From a checkpoint of a small mixture-of-experts model trained on Wikipedia: 9 layers.
Below are experts of layer 5 (counted from 0) of a mixture-of-experts language model. Rows are named router (the router's row for the expert) and show model dimensions 0-191. Each number is 128 + 24 x the weight over its row's rms, rounded and kept within 0 to 255. Numbers have three digits each.
After each expert's rows: "gets" lists some tokens that make up at least twice as much of what it gets as of all text. This comes from a sample of Wikipedia text that the model never trained on. Tokens count by the router's weight.

# expert 29
router:160107128110093120118162115140129138113139127125172127115144102146160117112125108125134102109103132107148113150083083105141154094154081121122144100097084144126118120115181153144142162144127095099116120145093072144141160092149069118134137118161105142104127153134097115148131179175088168105099097119168151107120111128125134132131163121137127175128127149178121095117151121126158169198136115131110081106139122130135120135141116133155130126113186147107144125140092146134123107168087121121093125142109113115152132160125088111133159149104115137119158127127169109159095126117091150131
gets: ",", " and", ")", "\"", " |", "."

# expert 28
router:147116098114139144127125091139128119109130125129160101113134206137124145119097179136117091141098145133152072101129121124134150153134093076157089138122128172132149135115160132125110115125126096142128100126174119146156141130197103099102133149131133151138097084128096116129112117131125121125092117083136181122102129132118143175131106091136116148145126127118140118155148125139133163117124181113117103123195132127183095138121128144179108140072110126126132097117130147168136155139123137121136121138120131096136124061112118107133118088154151117136074139114160123186121127122115143110
gets: " of", " the", " in", " at", " to", " by"

# expert 53
router:133180149118116166081108117146122120146154152120153105126130115132154161156108144125095108071134109082147116099135113172118140081123129135151126096115118148113134147162162119101135120141096120117099111121089088130145145124175103118110132120159134112163139104077115122167099127145140116086128119097174190143110104105113140173124191118120115116173141110165138134140136124140146126155099102164142120113146129168159121103119116110141111100124099186106149127160122131152156146129160088134123154139126144118145113134132076097080135131137148105112140116106163069122133093132105133140
gets: "1", "2", "0", "3", "4", "6"

# expert 8
router:111143114128119137141152144139112125152137112114108148130139124127130117106105135151116127103121106108114096149138122096100135131155103085162121132107134123113152149137160115074096156103126095088087142148190115150147174145133134162161186133137051136164097145098113122143163103144145118079111105111159135137136111128156161133159160119175118130135145117143150136113127107183144131127132092168098114080099157135110132082133142176133108113104134156161146123125105165179124083129145104145138112173125139144129087087145110108103149122077147097118149147161137145145121123118146139125
gets: " |", ";", "th", " |\n", ":", ")"

# expert 11
router:122135107110134105128141122147114109162147157144145128142158185142076119107104155137126133134110103131156139147134081134119121079131135130191092095111125082106164129144122116101093170139120101122106101156129125136138105119131097110111122162123094136147136172145127123166159129131140124080136132161138148145096082100128155118132138088139088162136148120144154105109125111130161154158131103127138119075205154148145152128171163153142138094104108112059145076115136124089150154146150129072141117132103146135149144145143107104098146127122125132102127148142114133134123088145123170135
gets: "%", " |", ")", "\n", " |\n", ")\n"

# expert 56
router:130100070088122151125130092135119154131105157130158119105125133147094159141115140163122140106117130131140093124117165079117123126151130087152109150122106145102159117120165099168110151130129117099095108149110118138127133111136146126118119162130142120152118121098167163153173115122123123137142104095117125129057140138143152138127148093119137134132142113149148179120125121129133115149124190120085103155158176133136082115191131178114113148113118121159146096131101118159105173134121106111137108134109169122142124075114113112103132121087187113163144109058114127158090117120114139132
gets: " the", " first", " that", " this", " most", " time"

# expert 47
router:132101073100112135117124126154123113130139122126174111077144197148077096149111102106127122125134080142126112134123088116176116113135130136164080131113129141147170135154170098104122128124121098156141144122191098187137137146156124145121137139119141134154107175130132108139152160153098140127109075093112127129116084093118118153153095070121159125152147117140137138124133119138161151136114154106159118140132154125127138168158156156158119111098102125114141105132119132142110166105089119107129067148136135129165138094128092110134144100144142135130105124142112126164113119128094142071
gets: " in", " was", " is", " were", " on", " are"

# expert 59
router:170115134099142131098175126123093098138162125106146103140162138145146160135098131117115118104130104078138108119128137127100112082154109094190070128113107083120188129153146098107103137112136114124125075130146124131134136109174122127136159139130135119142156122096071101150118120165147125105146129117150123132133127127099148130139135099129094143158151113154159105115132123116139193168123094122133149091138147132175118071174165149140142117114100141077136130161128147121151132152114090079159131139108120145150118082128120088074151111128153111117115156131147114139125117138127146149
gets: " |", "–", ",", "0", ")", "′"

# expert 16
router:110163103114131118132116117155077082131134131135162114140120121092089100089143133149126119139128136101127092115111110086157148137115143121108122091116125165078145145134130129139132136152101130149111087122165116159090124116121129101103127120123139106156108099146178143149121147138117120114107135133124166142122122130159157136134130123173171183135142131139138113141124127120130172127130148108064138114149142117171119148121131128144141158136152137061121105161124143146163144145170117115173097158063154124148174091101146118109147090067163143105115076153117135154137125100128151071
gets: " of", "==", " The", " In", " New", " World"

# expert 9
router:093150135120163128088153088153110130133154162098143100140136138117140144147106131144117093071128159133123121123154154156129156119142104132105140127141103172120116145095139135125169098124103146116098126129103086144077116092146134031107150120139107133134121103086135148136091133131140143112105120143158161150124133103114176117138131111155165138171141154127135163178141114183136108122128126142123135120100145161111092106144113114120117140112098191144148137169100138148169139122129108183160148116117130099135167153134103115077145135114133102148119108108158085126125104107154129106
gets: "1", "2", "0", "3", "4", "5"

# expert 17
router:131114143082153115082123132144118090139130137131132130136131124127137145157118180105104105115127091118147121100119091120137133079146089079150104104105137133131144132131205131097111118139126154129143103114104118124127126127162126133097128108154140159150129148094102107138116100146145116112114136138149166118104096103134179160127184083124139154198128094163149099112134138159159203150094146126127127091142146144168136090135117138148126175129107167120115119156116127130135100139142089129153163173108159101151114094127085086108150099130140128131105150115140128148099118124117164145
gets: " and", "19", "14", "17", "13", "09"

# expert 37
router:135142153100141112098117109139122135125119146115120103129163150157077162151115149195123089120119106098139085124151110125118141142128096115137115111117104098107187210150152061133115125146126124150143122143106112117117118136174116135145114133153135167139135083092144125138128148112156125145115126128156146139109085105124160143164137126115144154135141121128177097166131075117165135149118115111120133098130136149142123109142170119160142193138104117116139113160108101139169137115130079113106141160126134126164146147119118110116167143144120108178118100095152077124091100091114151135
gets: " ", "20", "19", "18", "17", "15"

# expert 0
router:153119081090124119129155100145111109138159081106152106133142155133138133127097115123112122145116168080124103138130159101104138150151046128153093115131127136138151161136139133161113136148122126078086151185128105161126087085151125143077148124139076162116117100138141082126126113148153113123136110162150166123145133110128140124145185116152133143125113118137157124169144130190133133166110096150112123067094136141149143092117139145154101112102147131135139114134128118160127140149140105094138146142117113125171109098132123072128137134124146101109111123160164123145098118112084139150
gets: " |", "-", "|", ":", ";", "=="

# expert 20
router:145156149112113120124149137140104125119110147126115047144145177157134135145123131142134111116105099129116108100144098128124118104138058120115130100110096143133188140153128102104160121137127134102096112149101116137143119128117125106155122138145099125128135121126134105155112178144112188105112118128199125163096104107149128165116114129149114129124127179133124107117166099135120154177136108119103129125161122124116147088120128119148144109131125131079153103178087139127154166170125130121167084150133122121147150119109122092107156135147135114120090129163160094184075108114088157151
gets: " (", " \"", " ", "\n", " |\n", "("

# expert 39
router:117166095099125127116116100145104139119161126113128120137141162073160088137099143125134132135114161112172102121160137092153143125141108114114120122141120099118129105139148109122124126116126074074112129114178139160105133101152143055151141157119131179142114161110097124113134139134138146103107098104108131129119095130163143152161123083136101143120147146127118140107139121107141176137150204119124134132133144126184106122144135136148131129094075130083142108129141123103122142128147127100203102160087146142116136137105134078108137102139202125133109103169117144138127123107122136115
gets: " the", "|", " career", "The", " The", " also"

# expert 12
router:162136109121106123117139114150107116112137119122153127091140185124118121093104125129146117111125075126154124130072117120148118136144109102131109131117116138111137115126159134139180148148120094103131176126179112157141148141158124063105135132132132137115113087111155127126115168152105153132095112077203165113131139129118127220152113110135130178130129122133151100127163128150129157138126153119114125166144144129146107138149118154153147158114157133152147117128108124153107155111060133108155090149127128106168139085113109111143112119131156104123066114132119131152120132114070155128
gets: " as", " of", " for", " to", " in", " with"

# expert 3
router:113151126111139172062113140146115124143133077104124104093123154090117084083136160106133106111109110097115150133159097133169162130167125124114160122117119160133142159108105129128143158194120132123112129139134126148094108094155117159136121108149163139159134117123140110120058155112132130111103137108155112116127083116161142141134139134127166143123132157128110114147170127139135146108146139123127056102111156167128099130121134153142135133104191171150143116119079147153134170141136087153102124199102164095124105123109114144142119089121158153118144114138129123130133125128093136101
gets: "'s", "b", " and", "c", "w", "p"

# expert 27
router:169120129117109148109123136162110075171126078134122107123125131120137127121129166155119112099137122122125133072105138159155133116141124135137122093133122174119144166106103134137123124134111069125145091159098115121063124128157118140095131120132147109169152145133179061177118137130144122133111106099133127142129129108174126126177129124148147144140119148137141140144142098101110129150098143144078074136150144107144102079129171129145184128117122115135141104142128149128141169105137099190112132132173163101142163126093131138057109133124154144123078112112148121118121119114132123125
gets: " a", " A", " the", " b", " p", " The"

# expert 23
router:126161089141113149121156115157133124173145094122136130098172137153107135093121134116133117106132108110138098062110143070140164113150122121131114100116103136114110125148134117149160174119115163106119115122149123182090183106135116140119138133141115153136112152085099120155129130149103136093132116130111089136142123111186125149137129083132180154169143118108141135139121146141112120127112148132115127141192127150122155145123135175116111138117085119086129088121107107097131124169141111157169111128092116098134156119097071125122183092091136133148136090098120104112134146123118104074
gets: "s", "es", "ers", "ings", "ions", "ations"

# expert 42
router:159138113116110129135159124134124121151140060122151128138122139110131138093118146139111139134095137099151079138104149083180138104136105116126103129100097145135171137113122111161152173149117096127128138145141133181135136090127069100077117130111103121130110103145103137119145128187096116131099133085170101126106131123123130138118148138138122153117130135138135117143118127125135210122118165144102155087152131133135136136174157107177206131121168142091119132136135167112138129121086125098099089178124169130129128128139142099146153117137110114115132118139176092125113113122104165129
gets: ".", ",", ".\n\n", "==\n", "\n\n", " |\n\n"

# expert 33
router:109170104101167116089134093149127110141146136112139095113127164132116144125133204174115126105109139099152114138169123141116133121116115117137143109129120129116131180141124107124153114162122119165110136150096108135100106137192128114121145146158120170111107095112136126141076140141168122114128111128145121135129076054129127158154140124127174135145125118153140133192146080129165142122135114154108122111121128126151135107159145124133121141121127154113141120137090109133155121096146072150120139126117126115183134136126089113106146142142151090155113121095144062130054091101131127148
gets: " ", "19", "20", "1", "3", "10"

# expert 30
router:163147082105160139137130144149128095123130104139119091114171172120068089118102110126113108135142142141152143096127122177173157150138105148153119093095129104147170139164133135149141119112101124121091158148127106147122143124156066137101149118132089119134119129112153083138150171167149154096127119123130122164135127093104110164133135119106093141133150166143113113136129094138140140128142185138106105127199110135114157125149145173157109116078114092107124134132126133134145135138112092109171116151125157125130163134124108110101136126155139152123095057145125122151099108115080132120
gets: " is", " was", " =\n\n", " are", " (", " has"

# expert 18
router:114137100093104138129126127147129143124135103112180121116140111123150137163122126155129146135120099128173103128089118126151109100133094093162154115115108166137141131132160116167124127128142112140113109155177114157139150117161071157118154116123079185126128135097164144116130158135120139115092102066186150138105113116127125162137129098138108171171139133139138124111138120130141134145089180110109136106127136130115098127157132172173132130101145114122135093122107144170134141112074109140100125092145113116147177076107128114110135109118154139178065126104107132164108134117074143129
gets: " that", " which", " and", " who", ",", " The"

# expert 14
router:152102072105107149109170140143127106145138079114180141131134152105168110135099128125103143123128169088152133124126118083126140145151064133130107095115127157119132180147131127130121108125114117063082144188155130147102127090119142128104124127146101131131145137139175063127115132144146121139108108144111144149125143109183137121121146115154116125124140132129154164112151133163130122152142158146096128082115139139153150119138131121143132124117095124092144137139126135151120156130150100104156117135094131133124120114109140036144116124159125110128089072156157123121062121108101145120
gets: "|", "-", "==", " |", "===", ".\n\n"

# expert 10
router:138185102103104103108141103167108149178150170131150129132127158127139092150113132181106106130128118132153128129168103136099153089138125112130153109113116097133124148162140070116107159161094128112125160146094105109118126113161117142116111129219118159136114150076131146155131131138116123053122101139112167148116117100139140161156118090141131141156143135134140172106153107101175147147103100126151126158132127116133121111122158144138124133091086131131161092153120121082163140125134114138086128146125117115132140133093095137111159142126129124122127119100136101118131069113113173104
gets: " ", "0", " March", " February", "1", " November"

# expert 36
router:103159139116133120062126121163120106122158153119126089120131161139122140132124126158123058146106164132135050130144100132113131159151088119153117117108140129116161161151120088112128097141120166135126132117095094119137109119138125109151124118184114121138132111111103111150085134121134118104043128139140102168134108112140124160164145107122122133120129163138139102134174096118148195160115102108108122135145116146136125104157202124148118137112165127154136107155132132107137153120131113125096100183083130147113133149140107085112142128131152124114129130138165096173114099122101119137
gets: " ", "–", " (", " October", " November", " September"

# expert 41
router:137107106112126129108145123162122133147143099104161127131129145156150090126078120118084085126134140116148137139116117137119133080164050131140139081118098135123141119152130118125117162128098095086131146151093120168152121079153126102115147151143067110120115168141110110132160119151123148054119132147155138127119133119124136147133137102164134142126146119136148138117158122097131194122122108140100146079125148119111123134113155131156150128108178140091137105126132162171146124160107120105107133126109149134103125135123079126111190142107096132120133142165178129184102095127096157143
gets: " |", ")", ".", " |\n", ";", "\""

# expert 25
router:154159153121115129090104090137100142127142156122153150138114211098141089118077134143106101138123137141141109092108145134148176137146135143140094120121120184112162138152130115140137127150095071132141135111109131144084112106120132083107164157126148154156091092123089110144091160131147126124086114083136160148113127133149134126144174099172078128146140113113116173137135139119103132182128114146144155098152147142178133109130209144141127133129133143108154119162122136149135155130130141100159132135119134095131115093099136115105124119099107122090118121114158134111115101102113117104
gets: ":", " |", " L", " K", " H", " W"

# expert 34
router:113145142126141140106137132144142096125142127088136137110157102072135121145121129113144131063092112110148134143161099149113149109180127126132134135116132132089150130092112122087129088106134084114119136128197116107093162113105155125113160149137103103158120163117116112134072119137144142101125132115134131162138108133161150133146097114167175125136142144188152151143130130167133117113083153141107150152089145168139070117127128144119115174130113146126153139183128126141163114109101115100123118140112167123114113125138118135107144086061123066165121135141150107143149116121154123087
gets: "0", "l", "6", "st", "qu", "th"

# expert 15
router:135175106116143127096122141134124073139125118119144112135127116156122131147124141119143142129099112111149132088129099116098135089122068149162061102132125141144143172135179113118108125133098099135109141164089131130149140103134108126160120122146095135124152153134127111147146132136110149086100121135175104161108101121113153156155126105154129116118146104112152135140132070130127138150136167127045122060179141131117140109136147115142155113124105122097141130180129131150135126161142111104138075114074161122109119107145130132144188131146117146115105124155164091141110095111086157111
gets: "\n", " |\n", ")\n", ".\n\n", "\n\n", ".\n"

# expert 19
router:140124099093129118132128140149114129130135092114161087126122160145144158129114151117121094140109091087142097130101114105177139107139079117105132135089116112130125134127181131148161137161136120096124111139106091160145121078132113139119116120197146123105078129124108144147112146156080143144060116142150167145143116131122158140133176123168100133135134154160137101130175101129166185224135105142092127106121130112143104120155142100134132116117125161099152118124108140132126136148125134127117121135154130094153097147128125119152144144109116111106118112124145096168083107138081146146
gets: ",", " and", "-", "),", " –", ";"

# expert 21
router:118119125123121119115123125144123156128130136114138048108164144130121150139098176203131115133093165120128096135148102137119130131129110126137119102134124095098153200142118104111172134161122141154133126160120106133116143134150120135140151171189101150131088123110111134124084162125144142120103127141134122163106103080152115127168123112110120115135118119156150099173156107134157138157154120116113156151131115132126129088177170131164108146126104116093125125173116124133122131095143106145100077184133136130155129140107120109119165123154148104138109127106164071161069118110113145143
gets: " ", "–", " $", "+", "°", " £"

# expert 26
router:135182117110145159100122114142092109145140146108165131100137170135100141120113115139143102133126089130148092124114107096110118123140145105134094135113094147126128134085152116101147166138098111141123165137159104200124170125168136157088110130129136175134074087133154138130121100151101164151080088103128146129087116117128141196143131111109189134125121140126154174122141112127121145116110170093144106151143154123164108156136103131133156109123137121167122142128109165155141110122098116128093066112138138099144138095120102098129112123136171131149110129138131131192123129120107134112
gets: " of", " in", " to", " on", " from", " for"

# expert 44
router:154168097101125141114138123143117084143158119128116122068187166094095122141096147136125099134134084132154104129108109078187134149157138119141129121126114150122132114142163135136162107132094116113139160139165115174146171122168098115105128151138107135142084126122127105121126133156111155115124077116137146134124125121118119186130134070111145143156141145112145138102149137136138158123118181097146135161171134131147147147147117175140127111098089130157116121120121134123118131108073142116126088142132138119130120089116097086141137109137196132134067103137121123190136119127123129094
gets: " with", " to", " in", " for", " had", " on"

# expert 24
router:170098068102119118121151094139113125130154078110122131137150144137171136114112159150119112138130167089144092115153169084102153102122075124130123103107108135139147125121143135179136149130123091103109145169101111191129121082137111135061153114157112164098083108128145116132133144152137139141098131124205133137137126108127137129145155118167103139132127100168134146142138100132148136146123137178078138070120145123157146125127164164134156136135121124113133121148115111135124108136108116102110142138152096116148114095132133114105139130139117113140115116102149120149049107102088134125
gets: ".", ",", ":", " |", "-", " -"

# expert 31
router:119097120118107140158165097141122158140133090118109138103178096117129164120143126159116116097147119140159133110122149077095123091141143124123120137130083093116125142107146101173146171124140129085104111163118138123104136097122113124135180141130099170111146141114182126142134141133130158094152101095117093146093112117136118140143119112132177150127144112168141171139122155148151114167131145149103093118157124134158099100153128218126109154137110116074150107152120103115127144142096105130100160115107107125177146106085131142128145090088131115164114131106102119163090128114115154129
gets: " it", " It", " name", " time", " them", " song"

# expert 63
router:132142125097147129065136069151119136137145127132141122125148137118175133166112140130128125120135193119111090121139111112100158135152112130117134100134120130101158145124157090110133080124109120098094146148112136129106147122154145088075137116121169137145134127147186120128106141121177124145129101121118132141105099134163128150165169105112157162164130106171150150156102121123155122162116150141112086162107134129117147073161180190137150149117130105104131133177125101133153117142120076098135139139135135132145114122119123086073143106139179105115133109127122107132105106072132134130
gets: "20", "19", " |", "10", " the", "2"

# expert 54
router:153110104103124116130134061137117127117129144128152086122131155151137110127100125111131077122098125134139098069116141112184133143128119098146096104123100165127179143110161109127107138145130083114138163155118117132088142110173119093148149112172137149126147148155138130128120204141113144082119117127165156118110127137147149151125106129111115163127149138153147098145141116133131133128135158099125084158166162132152066079153132110131154128122174127143131133135120114160139144116097113159133091124132131089163149120096119102104112111089165120141123095144162139163137116128055135138
gets: " the", " a", " an", " his", " The", "'s"

# expert 7
router:127129126114115126077143103163117128145162136095133153140129136170139087135114169159089084121101120121123120129106056145129155123141082096112117096106093125130129178157155127137110148132109134115118167142100104133127100099170129087072123148182114133116105118123119122155156133121122152089084122133166163116119136110131109132135153107156126156154120123142128135128160096154146191115108101152070134121101140150130140104100156100134148136105155151118168116151115125158122117137142120137096112161125117102133165152118105141148177154118112130115129143081138136180110113124072167135
gets: ".", " |", " ", ";", " –", " —"